Weights of a small mixture-of-experts language model, trained from scratch on English Wikipedia: vocabulary 8192, 3414 steps.
Below are experts of layer 8 (counted from 0) of a mixture-of-experts language model. Rows are named router (the router's row for the expert), down (a neuron's output weights, with its number) and show model dimensions 0-223. Each number is 128 + 32 x the weight over its row's rms, rounded and kept within 0 to 255.
Before each expert's rows: a language model's description of what the expert responds to; "comes before" lists some tokens at least twice as common just after its tokens as in all text. This comes from a sample of Wikipedia text that the model never trained on. Tokens count by the router's weight.

# expert 14
Biographical dates, institutions
comes before: ")", "–", ":", " of", ",", " ("
router [ 47 120 181 146 180  67 158 131 158 203 106 151  70 125 107 125 143 112 127 152 104 107 151 172  51 136 125  80 170 122 184 157 175  94 168 168 108 120 109  75 146 181 142 140 188  97 124  89 137  96 168 132  84 191  36 147 126 116 121 151 115 181 125 152 166 129 140 145 152 134 163 184  83 118 123 108 146 138 121 152  66 113 142  95 159 100 161 134 171 104 147  99 136  96 108 127  37 132 203 138 124  60 111 183 121 159 134  91 147  70 159 117 105 113 128 159 121  82 167 107 141 161 143 142 148 142 141 175 170 142 120 116 145  69 107 165 115 140 115 175 115  85 114 160 133 183 130  87 109 163  73 124 158  77 116 125 153 159  77 162 169 105 133  91 157 112 131  90 111 144 157 158 165 141  92 129 147  98 169 145  71 149 143 132 106 133 116 153 163 168 147 125 155 136 130  81 156 123 126  83 133 165 125  98 125 142 141  91 111 124 135 129 137 128  88 194 168 148 144 107  75 106 145 126]
down0 [132 102 140 119  92 108 175 159 131 139 129 138 115 126 130 115 188 123 174 119 171 170 127 155 162 128 129  78 151  92 163 218  77 125 131 109 140 158 100 118 123 123 135  95 110 155 138 132  46 114 114 175 135 165 144 153 137 171 106 142 185 158 146 168 129 103 135  56 154 136 204 159 157 155  80  68 130  94 122 128 107 107 126 117 119 133 138  91 140 127 146  94 109 140 131  73 127 117  90 133 159 114 119 106 114 128 100  79 153 122 111 126 137 116  87 152  86 113 125 112 114 133 126 111 168 122 104 179 155 133  79 147 107 139 169 123 135 156 142  96 147  80 133  74 141 204 136 129 115 116 122 181 138 110 127  62 163 184  84 144  99  75 108 106 178  92 105 172 148 122 156 118 131 133 132 195 127 162 123 119 132  78 115  43 119 128 104 155  70 130 126  74 129 107 121  73 143 171 159 175 121 186  70  52 113 192  52 165 156 110 131 104 146 113 123  54  98 156 105 117 120 139 213 184]

# expert 29
Result list punctuation
comes before: " |", ":", "\n", "%", "  ", " Total"
router [123 124 188 142 151  62 135 166  93 100  88  88 140 115 174 128 131 134 139 188 132 166 129 117 147 152 136 124 122 124 171 137  90 148 115 188 155  71  69  75 126 159  69 167 139 202  91  89 118 100  99 137 153 110 134 149 134 129 113 180 138  83 160  98 124 172 130 139 122 144 165 137 101  88 118 181 144 142  89 176 136  75 104 159 131 201 117  61 172 105 150 111 152 118 203  72  99 115 123 131 133 127  97 136  93 145 112  77  64  88 155  88 137  90 146 130 155  71 163 113 129 175 121 134 126 144 143 118 154 103 135  97 118 115 171 120 136 133 111 103 149  92 112 135 147 139 100 111 145 155 106  82 191 163 114 112  94 159 151 189  76 179 108 133 196 172 131 133  94 107 183 141  76  98 116 138 142 142  88 159 147 125 189 134  87 140 106 146 104 189 159 143 115  77 130  96 147 189 136 172  82 147 134 186 158 152 167 100 119 151 157 122  52 138 143 149 111 129 117 119 133 185  73  80]
down0 [106 200 108 138 113  94  58 140 141 149 132  72 107 114 131  61 118 128 138  97 140 131 118  95 151 163  62 173 131  93 152 208  77 138  84 133 174 164 150 102 132 165 167 122 120 133 120 156 121 110 154 111 156  57 118 186 111 133 127 139 104 147 177 142 147 160 142 116 129 194 117  87  75 161 130 115 136 179 205 105 169 120 134 160 135 121 174 127 127 100 151 115  62 199 156 115 168 119 106 145 125 132 124  71 196 118 198 140 100  94 116 123 122 127 121 176 155 140 126  78 105  97 202 116  85 140 141 118 127  67 116 142 145 154  75 135 156  74 154 118 142 107 126 130  98 132 102 107 149 120 123 140 149 147 139 130 104 187 123 108 111 125 126  68 188 147 115  72  89 110 124 143 161  92 105 124 109 162  88 105 116 134 160  61 160 162 111 147 130 158 159 148  84 108  78 141 166 117 163 100 200 133 161 105 162 111 148  94 163 124 148  87 130 157 136 106 182 161  73 141 200  73 108 141]

# expert 4
Auxiliary and copular verbs
comes before: " a", " been", " to", " not", " in", " also"
router [162 154 135 133 126 145 160  94 151 142 160  93  51 120 154 172 133 148  64 111 147  77 133 123 124 156 136 121  51 114 116 142  30 129 135  91 137 122 117 105 152  90  94 116  42 126  89 177 131 169 105 104 149 181 144  93 123 148 207 110  87  97 140 150 146 126  80 124 148 105 106 105 145 162 132  70  98 126 117 168 154 109 106 112 140  85 131 101 127 128  95 131 148 133 135 120 145 122 188  89 139 100  84 144 124 150 131 132 132 144 173 176 122 111 142 141 136 135  58 138 119 107 134  89 111 131 155 130  94 151 158  90  99  99 106 113 159 103 183 144 117 137 117 155 144 136 141 213  99 170 113 134  84 191 134  76 161  84 104  81 124 146 188 111 104  77 107 113  84 122 105  84  92 111  55 144 128 127 211 216 131 135 149 119 104 122  67 141 137 171 149 101 171 128 110 137 103 138 135 167  91 161 198  79 150 165 131 154 107 138  56 154  87 134  90  93 192 166 133 133 123 148 129 124]
down0 [159 103 120 138 155 125 107  97 131 167 144 100 131  78 185 118 109 154 188 158  88 152 107 114 127 198 172  83 175  78 101 165 166 166 124 189 149 109 113 180 126 139 129 179 156  85 160 129 119  64  88 139  81 106 105 116 160 134  85 115 134  94 115  90 136 168 192 157 133 158 156  65 141  94 148 116 104 102 136 139 102 148 132  95 114 157 216 115 171  72 147 131 165 118 168 186 134 126 135 172 120 176 119  54 105 138 191 145 152 113 132  97 135 175 125 138 116  93 160 128 136 132 130 135 156 157  95 104 158 162  85  64 181  89 174 170 203  85 175 137 157 129  93 103 131 150 119 111 142 116 109 130  91 137 135 131 162 167  74 116 101 138 164 155 139 129 119 140 107 160 141 130 138 113 164 113 118  87 110 138 151 214 137 172 148  84 138 129  99 176  93 150 151 189 142 122 130  95 100 104  86 159 153  97 131 168 141 104 130 180 125 157 113 158 166 167 173 114 161 163  99 100 118  43]

# expert 30
City and club names
comes before: " |", ",", "'", " (", " City", "n"
router [105 117  94 100 139 110  67 104 140 152  97  82 180 149 123 132  70 124 134 100 126 118 151 145  96 108 154  85 180  95  73  78 184 154 147 112 106 118 203 107 107 121 160 131 105 150 171 150 101 136 159  84  89 162 123 146  99 133 102 136 135 120 151  93 160  69 122 174 155 107 131 101 115  90 119 140 120 139 132  88 153 181 143 110 124  99 135 136 141 149 109 106 103 118 146  84 150 120 135 145  82 138  93 118 151  93 142 117 147 103 107 160 155 150 124 140 214 161 158  94  97 154 217 127 143 148 168  63 117 169 200 130 123  87  76 138 137 111 141  75 145 113 178 159 137 161 114 143 150 146 169 188 192 153  73  98 147 202  86 103 144 172 118 114 148  74 113 142 171  96 128 128 180 138 119 135 118 128  79 123 137  75 176  99 102 135 113 130 123  67 110 132  79 117 185 149 101 194 145 121 135 111 120 214 181  99 134  57 187  66 152  92 126 135 125 116 157 101 103 170 120 131 139  84]
down0 [106 108 142  78 120 109  97 134 144 122 133 145 186 198 103  77 119  73 135 126 172 168  97 132 113 106 116 135 133  81 177 115 167 186  97 110 157 133  59  57 153 113 183 225 114  85 125 109 146 126 102 154  62 226 124 110  93 128 149 126 133 137 134  90 145 144 143  71 124 102 153  66 166 130  81 130 124 160 119 126 134 121 119 132 134 175 129 148 130 133 176 175 117 106 116 159 148 106 134  92  86 140  77  97 119 169  84  94 106 143 139 119 126  90 127 127 120 125  75 160  81 116  78 162 106 149  36 100 123 148 132 148 127 164 115 134 176 139 129  68 136 157 174 121 130 126 123 117  89 133 141 182 168 150 163 154 202 148 156 104 101  62  79 110 111  90 126 187 143 112 106  76 130  66 164  80  98 148  68 157 185 111  90 148 110 161 124 176 119 118 127 124 110 145 106 141 150 138 151 131  90 148 150 173 133  84 139 146 178 141 112 160 128 144 158 107  98  65 135 126 161  91 138 119]

# expert 18
Time periods and regions
comes before: " of", ",", ".", " century", " States", " War"
router [127 103 115 111 192 115 111 144 169 139  58  54  96  99 115  78 144 131 140 161  67 122 158 127 107 126 142 133 124 140 133 170 172 139 138 100  91 100 126  50 108 143 172 115 161 116 158 153 106 135 120 159 110  83  69  71 155  66 138 148 140 151 144 110 140  87  95  90  76 121 157 157 172 124 128 121  85 118 104 128  85 138 104 137 130 129 163 162 157 116 100  97 209  79 180 126 180 177 143 111  77 132 146 108 134 146 182 130 133  77 104 142  55  85 117 123 220 165 122 123 107 176  91 171 150 136 121  78 106 147 140 109 146 106 115 169 116 121 134 130 120 210 113  81 127 177  86 152 174 147 152 100  62  65 133 137 134 122 122  81 105  82 156  77 137 145 140  90 184 122 103 117 148 113  95 130 146  84 114  93 101 164 136 135  99 146 188 149 195 108 170 126 145 126 113 108 140 157 134  64 140  98 169 127 138 122 122 148 157 158  64  96  90  95 151 149 103 153 173 122 108 105 145 166]
down0 [ 60 118  74 143 138  84 129  97  70 134 182 133 104 191 141  90  48 128 175 151 152 160 116 107  97  92 164  95  76 140 120 119 146 131 174  91 114 139 139  74 130 134 131 114 135 160 159 151 147 139 119  61  88 100 151 119 112 146 145 171 177 152 152 166 119 184 157 111 104 109 113 113 101 158 139 121 180 119 198 128 115  98 175 147  72 115 200 118 112  61 121 130  60  86 100 119 116 208 105 122 180 116  89 106 116 183  71 144 128 120 148  92 122 115 110 126 118 110 127 131 166 109 182 153 188 158 106 106  83 121 127 135 142 121 147 121 159 150  82 128 119 134 170 112 100  78 119 132 163 139 169  87 131 136 115 167 146 109 128 157  78 208 134  79 150 149 148 129 137 133  65  98  60 123  67 145 124  92 120 145 168 119 102 134 127 128 136 114 131 123 124 138 218 143 103 134 116 123 137 206 134  91  96 144 180 139 167 145  96 138 159 148  78 126  91 117 123 204 116 134 180 112 106 132]

# expert 28
Role and activity nouns
comes before: "s", "ed", "ing", " of", ".", ","
router [159 107 201 216 128 137 106 146 102 110 153  95  71 150 110 114 102  94 132  96 103 136 130 172 113  88 128 154 140 135 166 127 173 175  91 126 152 112  63 160 160  89 108 152 171 106 113 128 133 131 136  74  75 117 150 162 110  53 138 124 170 105 147 152 144 112 146 101 119  95 148 202  73 194 189 157 161 134 139 107  91  98 118 140 153 147 145  53 139  93 130  96 138 140 106  95 106 162 108 114 130 125 109 132 102 171 138 109 191  64 163 128 105 123 128 106 200  63 160 111  42 126  96 138  85 132 140 157  94 170 112  61 166 111 150 176 139 139 133 101 111  82  93 137 132 147 115 107  53 124 147 176 137 103 172 137 105 189  87 127 187 169 128 143 114  86 160 155 144 152 106 141 139 139  50 120  88  82 147 114 128 129 127 110 122 121  93  88  93 145 134 124 146 101  94 142 109  66 104 118 105 117 104  89 138  95 128 154 132 134 134 158 113 122 150 101 202 168 173  89  91 163 143 144]
down0 [184 112 136 126 112 114 124 110 128  99 139 181 118 114 145 118 115 104 142 117 138 138 130 135  93  75 178 205 102 100 154 116 182 109 128  86 142  79  70  67 156  99 136 167 115 122 114 142 152  91 130 173 130 149 124  76 120 100  76  84  97  86 156 100 118 162 131 143 102 104 110 194 107 119 102  92  54  84 127 117 143 133 147 157 108 127 156 148 113 126 172  93 153 101 168  92 126 125 154 144  76 130 130  96 114 136 159 148  84  93 182 170  56  97 108  87 146  79 122 169  91 155  76 132  79 148 151  41 107 141  40 146 179 147  66 131 175 115 154 154 108 122  99 152 143 132 114  74 146 196 122 133 187  84 116 163 136 152  83  93 107  97 125 152 105 137 122  95 154 158 147 123  69 110 151  94 146 104 186 195 127  89 122 112 223 109 104 140  94 142 115 172 125 132  77 144 113  92 188 106  99 108 183 127 114  92  88 125 134 142  64 127 107 125 113 112 145 119 130 138  97 148 120 141]

# expert 17
Table pipes, section headings
comes before: "=", " =", "\n", " Team", "  ", " life"
router [108 131  73 125  63 124 158 140 127  91  96 119 121 145 137 106  88 136 116 119 147 168 146 158 102 144 135 104 119 138 199 165 167 102  94 152  97  86 154 131 152 124 117 122 147 105 142 100  80 176 138 149  80 160 159  88 141  94  56 174 128 141  93 122  85 162  94 150 122 143 139 156 112 146 168 175  92 139 105 161 123 159 171 168 140 196 144 116  86 120 171 169 141  67 138 123 158 160 161 179 158 146 122 131 123 145  94 112  59 194 132 141 101 106 114  73 116  70 131 111 120 128  68 122  85 201 146  97 102 137 162 122 182 198 110 109  50 109  92 167 134 143 104 144 100 141 122 156 181 146 163 116  83 147 149  88 107 107  88 135 150 174 173 133 148 132 123 137 116 130  88 172 174 153 195 124  85 160 110 136  77 119 179 100  82  99 126 187 116 123 209 141 185 155 108 106 106 155 107 119 122 172 120 103 172 170 141 139 122 124 132 133  78 136 144 204  59 141 138 112 110 101 101 153]
down0 [114 132  76 133 138 152 184 157 138 154 100 127 161  62 116 127 134 113 161 122 196 141 121 109  83 173 181 147 121  91 109  83 125 115 148 114 104 112 154 170 179 123 127 103  92 128 119  66 150 173 143 119 144 109  85  93 136 116 127 106 100 157 170  96 125  81 109  91 166 137 108 101 196  70 109 168  94  87  86 115  68 115 184 151 136 172 216 135 133  78  93 194 139 139 141 156  99 110 101 127 131 170 131 181 150 106 164 101 121 182 104 152 172 156 155 126 144 127 183 126 103 129 144  59 175 192 144 106 158 167 119 168 131 119 125 115 108 175 220  94 173 135  57 139 177 103 117 132 145 139 115 116 139  97 127 108 110 110  89 129  99 149 113  95 137  79 105 115 113 176 120 182  94 124  83  91 158 117  79  45 151 133 146 132 146 123  87 171 143 109  93  69  99  95 161 128 161 114 164 142 109 170 128 143 126 134 167 111 128 157  95 127 163 159 117 133 149 134  60  93 142 125 188 116]

# expert 7
Modals and prepositions
comes before: " the", " be", " have", " a", " his", " not"
router [223 167 148 140 116 137  78 132 113 127 169 125 120 137 129 164  70 126 144  79 124 148  99 114 151 154  91 127  78  86 136 159 143 136 125 154 148 154 111  79 102  39 140 140 154 172 157 122 108  92 112 145 133 106  83 119 110 139 157  98 168 104 129  56 107 163 102 124  98 137 124 120  89 127 118 145 145 160  89 181 192  63 111 142 116 168 145  62 173 171 109 172 108 136 193 103 137  77  89  65  97 129 136 185 119 162 120 137 130 190 112 161 102  68 135 173 170 145 149 133  96 161  62 124 119 133  85 145  98 116 126 157 114 135 147 118 108 150 171  91 146 157 193 149 163  83 106 105 143 142 162 124  84 209 107  79  94 100 122 143  67 114 147 110 142  93 195 121 102 160 137 140 107 117  64 139 126 100 177  83 120  98  88 134 106 156 145 147 113 135 140 132 183 156 125 142 175  74 130 122 116 176 116  85 127 123 127 107 113 106 149 175 136 135 139 123  65 144 160 137 198 128  93 177]
down0 [118 206 146 134 112 153  94  95 183 101 137 176 135 129 102  78 148 154 135 113 144 118  92 153 160 117 153 132 127  70 116 151  80 125  84 141 182 165  98  95 187  79  68 126 118 128 118 125 126 113 167  84 119 140 179 142 160 158 159  81 145 112 105 152 100 149  54 138 110 193 143 127 102 125 115 119 124  51 120 173 135 122 189 118 145 105 161 169 175 150 103 172  93 111 144 155 115 138 126 144 118 156 113 100  93 137 155 154 146  90 155 137 113 104 142 132 173 178 134  97 160 156  80 142  86 115  92 152  94 141 113 134 107 143  89 131 172  96 150 172  87 104 155 132 144  14 111 101 159 192 137 110 162 155 113 186 140 112 128 147 149  98 125 191 158 117 159 134 148 151 121  91  87 118 174 100 113 125 135 109 124 141 133  98 170 133  87 183 162 155 111 145  64 150 138 138 136 140 159  72 116  67 146 158  45 138 135 146 183 169 142 102 133 100 181  66 105  84 126  58 148 114  94  83]

# expert 11
Conjunctions like as
comes before: " the", " a", " well", " he", " \"", " an"
router [143 119 130 134 145 128 122 105 135 125 120 154 131 154 131  75 144 106 153 183 168 133 160 146  84 128 132  68 156 159 126 115 102 123 127 105 146 117 108 122  80 150  93 133 100  78 160  97 115  95 157 140 127 122  89 126 142 128 141 101 149 155 104 113 142  94  51 162 202 146  35 118 116 133 113  95 136 120  74  93  98 195 144 114 127  99 110 140 136 113 155  95  99 132 126 127  91  83  54 131 192 148 164 195  77 103 142  99 147 171 141 152 110 153 154 126  82 219  55 136 115 148 144 163  65 107 123 166 140 147 130 153 155 127 137 123 168  56 167 147 142  86 132  56 130 135 131 123  99 120 166  83 127 104 122 153 151 158 155 108 183 130 119 168 159 159 161 155 139 102 143  90 138 120  97 162 170 161  96 165 186 129 112 117 133  97 137 101 104 123 150  96 100 121 177 104 135 173 183 178 143 124 121 125 205 110 138 137  68 166 118 132 191 106 126  70  36  63  93 167 115 144 107 101]
down0 [162 161 117 153 127 141 176 147 129 176 101 141 125  70 113 118 125  95 162 114 124 119 169 106  92 108 122  77  89 154 105 142 102 126 193 148 143 162 162 143 127 159 114 102 206 139 101 123 164 132 202 118 132 156 112 131  76 131 122 139 153  95 116 151 101 140  97 123 120 121 159 146 107  92 131 154 127 112 107  67 125 123 129 114 147 117  81 144 131 174  93  89 118  77 144 123 134 104 157  93 126  97 138 197 172 153 128  83 219 121 145 232 147  86 144 135 145  47 129  81 125  95  67 123 103 101 159 165  66  87 157 105 118 116  88  87 124  55 125 136 124  96 149 222 112 146  93 145 137 111 158  85 162 159 112 132 182  61 125 110 104 162 163 115 110 174 123 169  73 124 189 139 125 118 187 134 108 125 133 146 150 116  88 123 114 111 165  87  99 107  95 202 154 115 160 100 127 141 156 133  96 112 138 105 143 133 180 147 114 103  82 182 106 110  73  85  96 177  97 136 127 141 165 157]

# expert 22
Verbs and their prepositions
comes before: " the", " a", " his", " that", " him", " her"
router [166 189 123  94  80 152 141 109 116  81 124 144 106 173 104 122  83 105 131 182 169 166  53 118 120 166 110 145 105 127  69 132 107 100 126 122 135 115 121 127  70 129  79 134 141 115  91 212 108 188 157 143 142 192 129 161  37 136 181 182 113 120 110 169 181  81 101 123 161 155 129 152 142 134 156 104 175 157 118 122 106 157  97 121 135 119 135 126 116 128 140 121 107 103 103 150 151 168 147 136 177 147 134  62 123 130 181 103 151 147 108 147 121 114 106 153 158 137 135  86  91 122 160 134 115 176 159 112  95 187  78  83 124 130 125 152 106 126 154 170 106 150 121 197 138 111 151  73 121 145 136  92 130 103 114 119 139 159 165 151 181 129 162 142 115 152 146 165 108 133 136 111  64 126  91  71 126  57 102 110 102  69 132 176 167 108  91  92 126 124 138 177  75 191 129 117 139  61 115 109 140  99  63 143 139  75  95 110  93 124 136 100 140 167 113 194 121 158  47 130 122 138 106 201]
down0 [137 149 122 130 143  90 137 104 162 179 149 139 107 101 144  89  68 151 144 157 132 156 147 133  88 104 110 131 136 124 177 149  73 145 123  88  85  64 142 166 120  89 145 130 146 157 120  97 126  22 109  75 149 112  98 179 155  98 128 121 103 125 141 109 146 122 134 174 107 143 109  86  79 113 103  65  84 125  51  56 117  96 140  90 128 151 186 135 135 167  77 175 183 104 149 114 106 166 156 150  90 143 178 145 145 125  96 144 115 107 226 106  68 134 189 128 167 112  95 110 129 169 105 195 100 174 122 122 117 175 159 126 180 119 142 123 152 167  83 169 143 153 181 120 156  79 119 172 144 112 127  88 131 159 109 137  94  94 131 142 146 173 135  31 138 159 128 120 168 122 152 117 162 151 160 130  94 152 111 147  97 171 163  78 155 108 162 126 153  96 130 138 157 161 198 192  81 123 125 198 123 126 123 153 128 118 174 121 144 121  96 129 102 120 125  96 111 139  93 116 116  93 144 161]

# expert 23
Time units, directions
comes before: ",", " of", ".", " and", " in", " later"
router [120 132 113 165 186 102  55 123 133 112 115 197 161  94  83  70 176 117 126 134 125 169 138 153  93 184 156 159  95  82 113 119  56 137 173 127 163 155 105  96 186 151 150 110 177 126  95 193  86 136 131 109 155 138 112 128  73 154 142 138 158 162 102 118 182 101  79  88 122 143 140 163 142  73 116 157 148  93 100 164 149 174 112 140 146 145 124 135  81 113 138 166 114 143 157 119 179  95 146 152 107 112 130 104  54 133 143 108 166 145 118 107 211 114 127  71 107  81  69 126 157  79  73 126 202 147 113 125 143 172 121  72  77 146 125 167 115 118 160  74 106 131  75 131 122  95 164 155 146 164 149  35 124 119 194 118 114 132 138 123 115  81 131 128 167 124 123 111 185 147 144 104  94 148 137  74 138 134 158 122  66 163 122 120 124 119  98 137 146 114  80 158 144 127 157 120 116 117 135 145 173 126 151 142 102 129  87 106 104 155 109  49 113  92 127 133 190  97 153  71 110 169 110 111]
down0 [143 117 159 180 125 110 161 192  97  67 126  94 112 119 112 117 155 178 213 125 118 133 187 200 165 119 117 154 112 126  91 182 177 125 150  89 113 215 175  79 131 135 129 114  95 142 120 150 144 177 147 112  99 124 114 135 171 179 106 131 116 177 158 120 118 147 199 192  93 189 147 117 151 146 131 177 147  94 141 137 109  57  75 133 115 141  75 108 146 124 121 110 101 116 158 138 153 144 130 137  67 114 112 126 106 142 142 140 126 167 149 130 107  70 128 171 181 156 102 169 127 142 122 150 113 147 134 109 131  97 147 107 172  81 133 114 106 113 141 182 143 128 153 135 121 108 176 169  95 174 116 168 193 186  68 115 112 144 136 116 140 167 140 129 163 141 136 140 174  97 115 134 159 159 160 115 112  98 113  81 148 100 126 110 133 145  88 165 153 149 171 177 185 148 118  72 168 102 132 146 143  94 131 125  87 124 138 156  66 190 160 122 185 141 145 159  25 140  93 185 132 121 130  91]

# expert 24
Prepositions and articles
comes before: " the", " a", " be", " an", " least", " t"
router [158  76 147 117 156 139 138 173 117  75 129 178  95 131  97 112 136 140  91 113 107 102 126  81 151 142 170 111 114 135 132 133 163 125 109 124 163 143 107 136 120 104  91  89 109 140 129 188  89 128 111 146 226 137 177  90 135 161 161 168 172 140 141 112  62  97  76  59  88 155  99 115 112 145 135 123 191  95 157 142 144  91 145 100  43 108 109 112 153 157 165 127  98 108 119 171 138  97 111 135  94 161 155 119 168  74 103 170 180 138  81 119  86 110  84 173 144 123 199 114 119  88 124 159  70 133  70  62 146  81 140 115 164 136 129 154 102 124 141 132 196 154 144 113 149 140 160 124 126  98 137 126  52 128  72 174  87 154 124  71  80 105 120 117  90 133 147  79 157 124 164 158 107 152  73 111 161 120 168 156 166 152 153 137 118 199 108 183 122 118 163 162 118 121  89 155 130 155 103 105 192 142  93  90 158  87 138 127 116 134 154 133 122 136 116 209  75 111 143 136 142 150 179 116]
down0 [148 104  82 113  83 114 153 104  93 131  58  81  95 139 154 142 137 114 149 142 134 117 114 136 122 112  97 128 112 188  86  79  93  86 154 139 136 109 157  93 125 157 114 180 107 177 172  85 123  94  86  92 122 199 108 171  77 139 152 122 108 101 125 131 110 111 135  71 117 190 107 113 104 141 128 131  94  64 111 162 101 151 137 115 108 172  79 122 108 186 139 123 115  79 210 125 143 124  86 146 130 167 138 148 175 128 159 148 148 121 162  96 120  98 114 148 169 134 106 147  84 147 129 132 144 172 106 166 118 137  96 115 123  81 192  77 160 175 174  75 128  97 149 133 128 151  93 159  75 150 130 133  95 118  99  81 114 186 130 132 130  80 152 169 146 153  93 177 101 114 131  79 126 134 159 168 206 132 164 109  86  96 157 135 115  94 154  97 103 154 171  44 162 185 103 155  99 154 219 153 103 136 139 147  93 165 104 124 126  78 144 202 128 141 102  54 151 109 141 125  96 131 168 125]

# expert 27
Paragraph breaks and headings
comes before: "=", "The", "\n", "In", "See", "M"
router [ 80 124 103 103 115 213  95 107  93 112 103 175 131 144  91 159 166 134 138  87 117 101 126 131  88 143 164 137 114 116 154  82  66 114 142 193  52 142 122 166  96 145  88  91 158 163 144 113 135 123 121 159  61 136 154 112 171 136 111  96 139 154 115  68 140 104 141 160 126 136 149  75 163 117 142 194 111 159 131 124 127  97 101 155 135 126 122  98 121 132 147  92 190 151 129 141  62 136 165 185 152 144 134 100 165 130  96 117  70 182 148 150 201 155  77 108 122 100  87 111 145 144 169 118 198  67 122 181  87  89  98  93 125 173 140  52 101 137 145 111 139 160 164  78  89 139 148 135 104  64 121 112  68 148  92 111 139 129 173 119 124 141 137  97 113 146 134  83  76  64 116  96 158 139 132 134 123  63 136 147  93 106 167  90 174 212 146 172 106 125 138 127 135 128 163 171 131 118 143 119 136 109 114 180  70 123  99 113 170 112 108 146 123 110 126 138  52 147 162  99 125 163 117  89]
down0 [105  81 192  56 130 146 129  67 136 132  87 160 145  77 100  71  50 137 162 188 185 198  74 114 125 128 128 164 101  74  68 119 114  84 118 111 132 111  75 120 135 145 136 152 154  87 169 145 138 150 124 104 112 114 147 121 183  79 157  93 117 167 128 139 190  87 128 134 173 166 101 118  77 143  62 132 137  74 138 139 163 118 128 154 106 124 125 149 181 137 130 126  81 115 137 128 178 139 112  97  86 144  83  74  97 161 183 132 113 134 141 164  98 153 103 105 153 143 112 123 119 121 130 175 124 108 173 141  92 154 192  96 145 117 161 129 190 168 109 144 149 174 106 173 155 166 105  90 151 145  84  83 140 103 126  91  95  87 125 108  87 164 138 147 136 145 163 124  97 159  84 136 136 157 136 111  27 100 106 183  91 148 150 139 120 116  94 178 130 137  78  78 163 141  99 129  71  83 142 137 132 151 118 119 136 141 130 107 122  96 165  83 145 141 151 129 153 145  82 177 136 164  93  76]

# expert 25
Line breaks
comes before: "-", "|", " -", "The", "6", "In"
router [156  96 105 132 149 145 158 155 135 156 112 181 109  90  46 152 131  74 174 131 122  95  88 151 117 119  83 155 132  80 104 161 125  83  94 112  91 116 122 183 161 148 149 148  86 188 190 120 140 124 132 132 101 153 116 107 203 131 115 115  71 106 161 106 141 117 168 181 119 190 146  81  89 132  64 130  73 131 128  86 117  67 163 108 102 134  85  99 134  59 142 160 164 126 136 152 175 118 141 179 134 109 150 134  64 140 126  84 137  94 139 211 153 150 120  89  37  55 134  97 140 118 112 177 171 144 151 129 155 172 190  85 147 142 127 143 108 180 134 120 114 111 108 149 135 143 117  64 165 115  83 137 113 134 138  91 164 127  79 141 123  69 110  76 169 152 130 141 130 172 124 116 131 128 164 151  94 141 128 167 152 127 138 139 133  90 101 129 201 142 111 127 127 130 113 107 132  92  46 108 128 163 100 140 109 128 107 142 150 127 171 173  79 197  72 107 107 160 116 126 147 127 110 108]
down0 [117 140  80 122 157 112  81 151 122 118 117 148 128 151  88 137 135 140  92 155 120 139  97 130 135 104 132 107 157 127  76 133 121 121 126 132 106  77 110 109 117 136 106 130 138  97 106 118 149  90 165 132 108  86 111 196 149 151  94  85 184 135 128 106 139 109 150 126 151 181 134 136 134  78  98 157 132 145 129 164 112 103  79  55  44 162  92  96 136  89 154  76 109 116 158 121  96 135 168 117 102 131 149  67 175 122 177 136 131 128 171 133 225 142  89 136 113 160  90 108 136 172 111 102 112  57 102 208 126 129 126 131 114 120 115 135 104 120 114 144 124 105 110 135  95 150 173 166  87 146 111 172  98 138 110  51 111 107  96  82  97 146 128 163 115 205 110 177 159 158 133 159 155 110 108  86 145 115 126 183 127 157 184  55 158 101  82 129 146 191 139 140 138 138 212 127 202 126 104 104 117  91 132 179 107 144 102 185 156  98 149  70 153  56 170  72  89 144 132 109  93 156 171  93]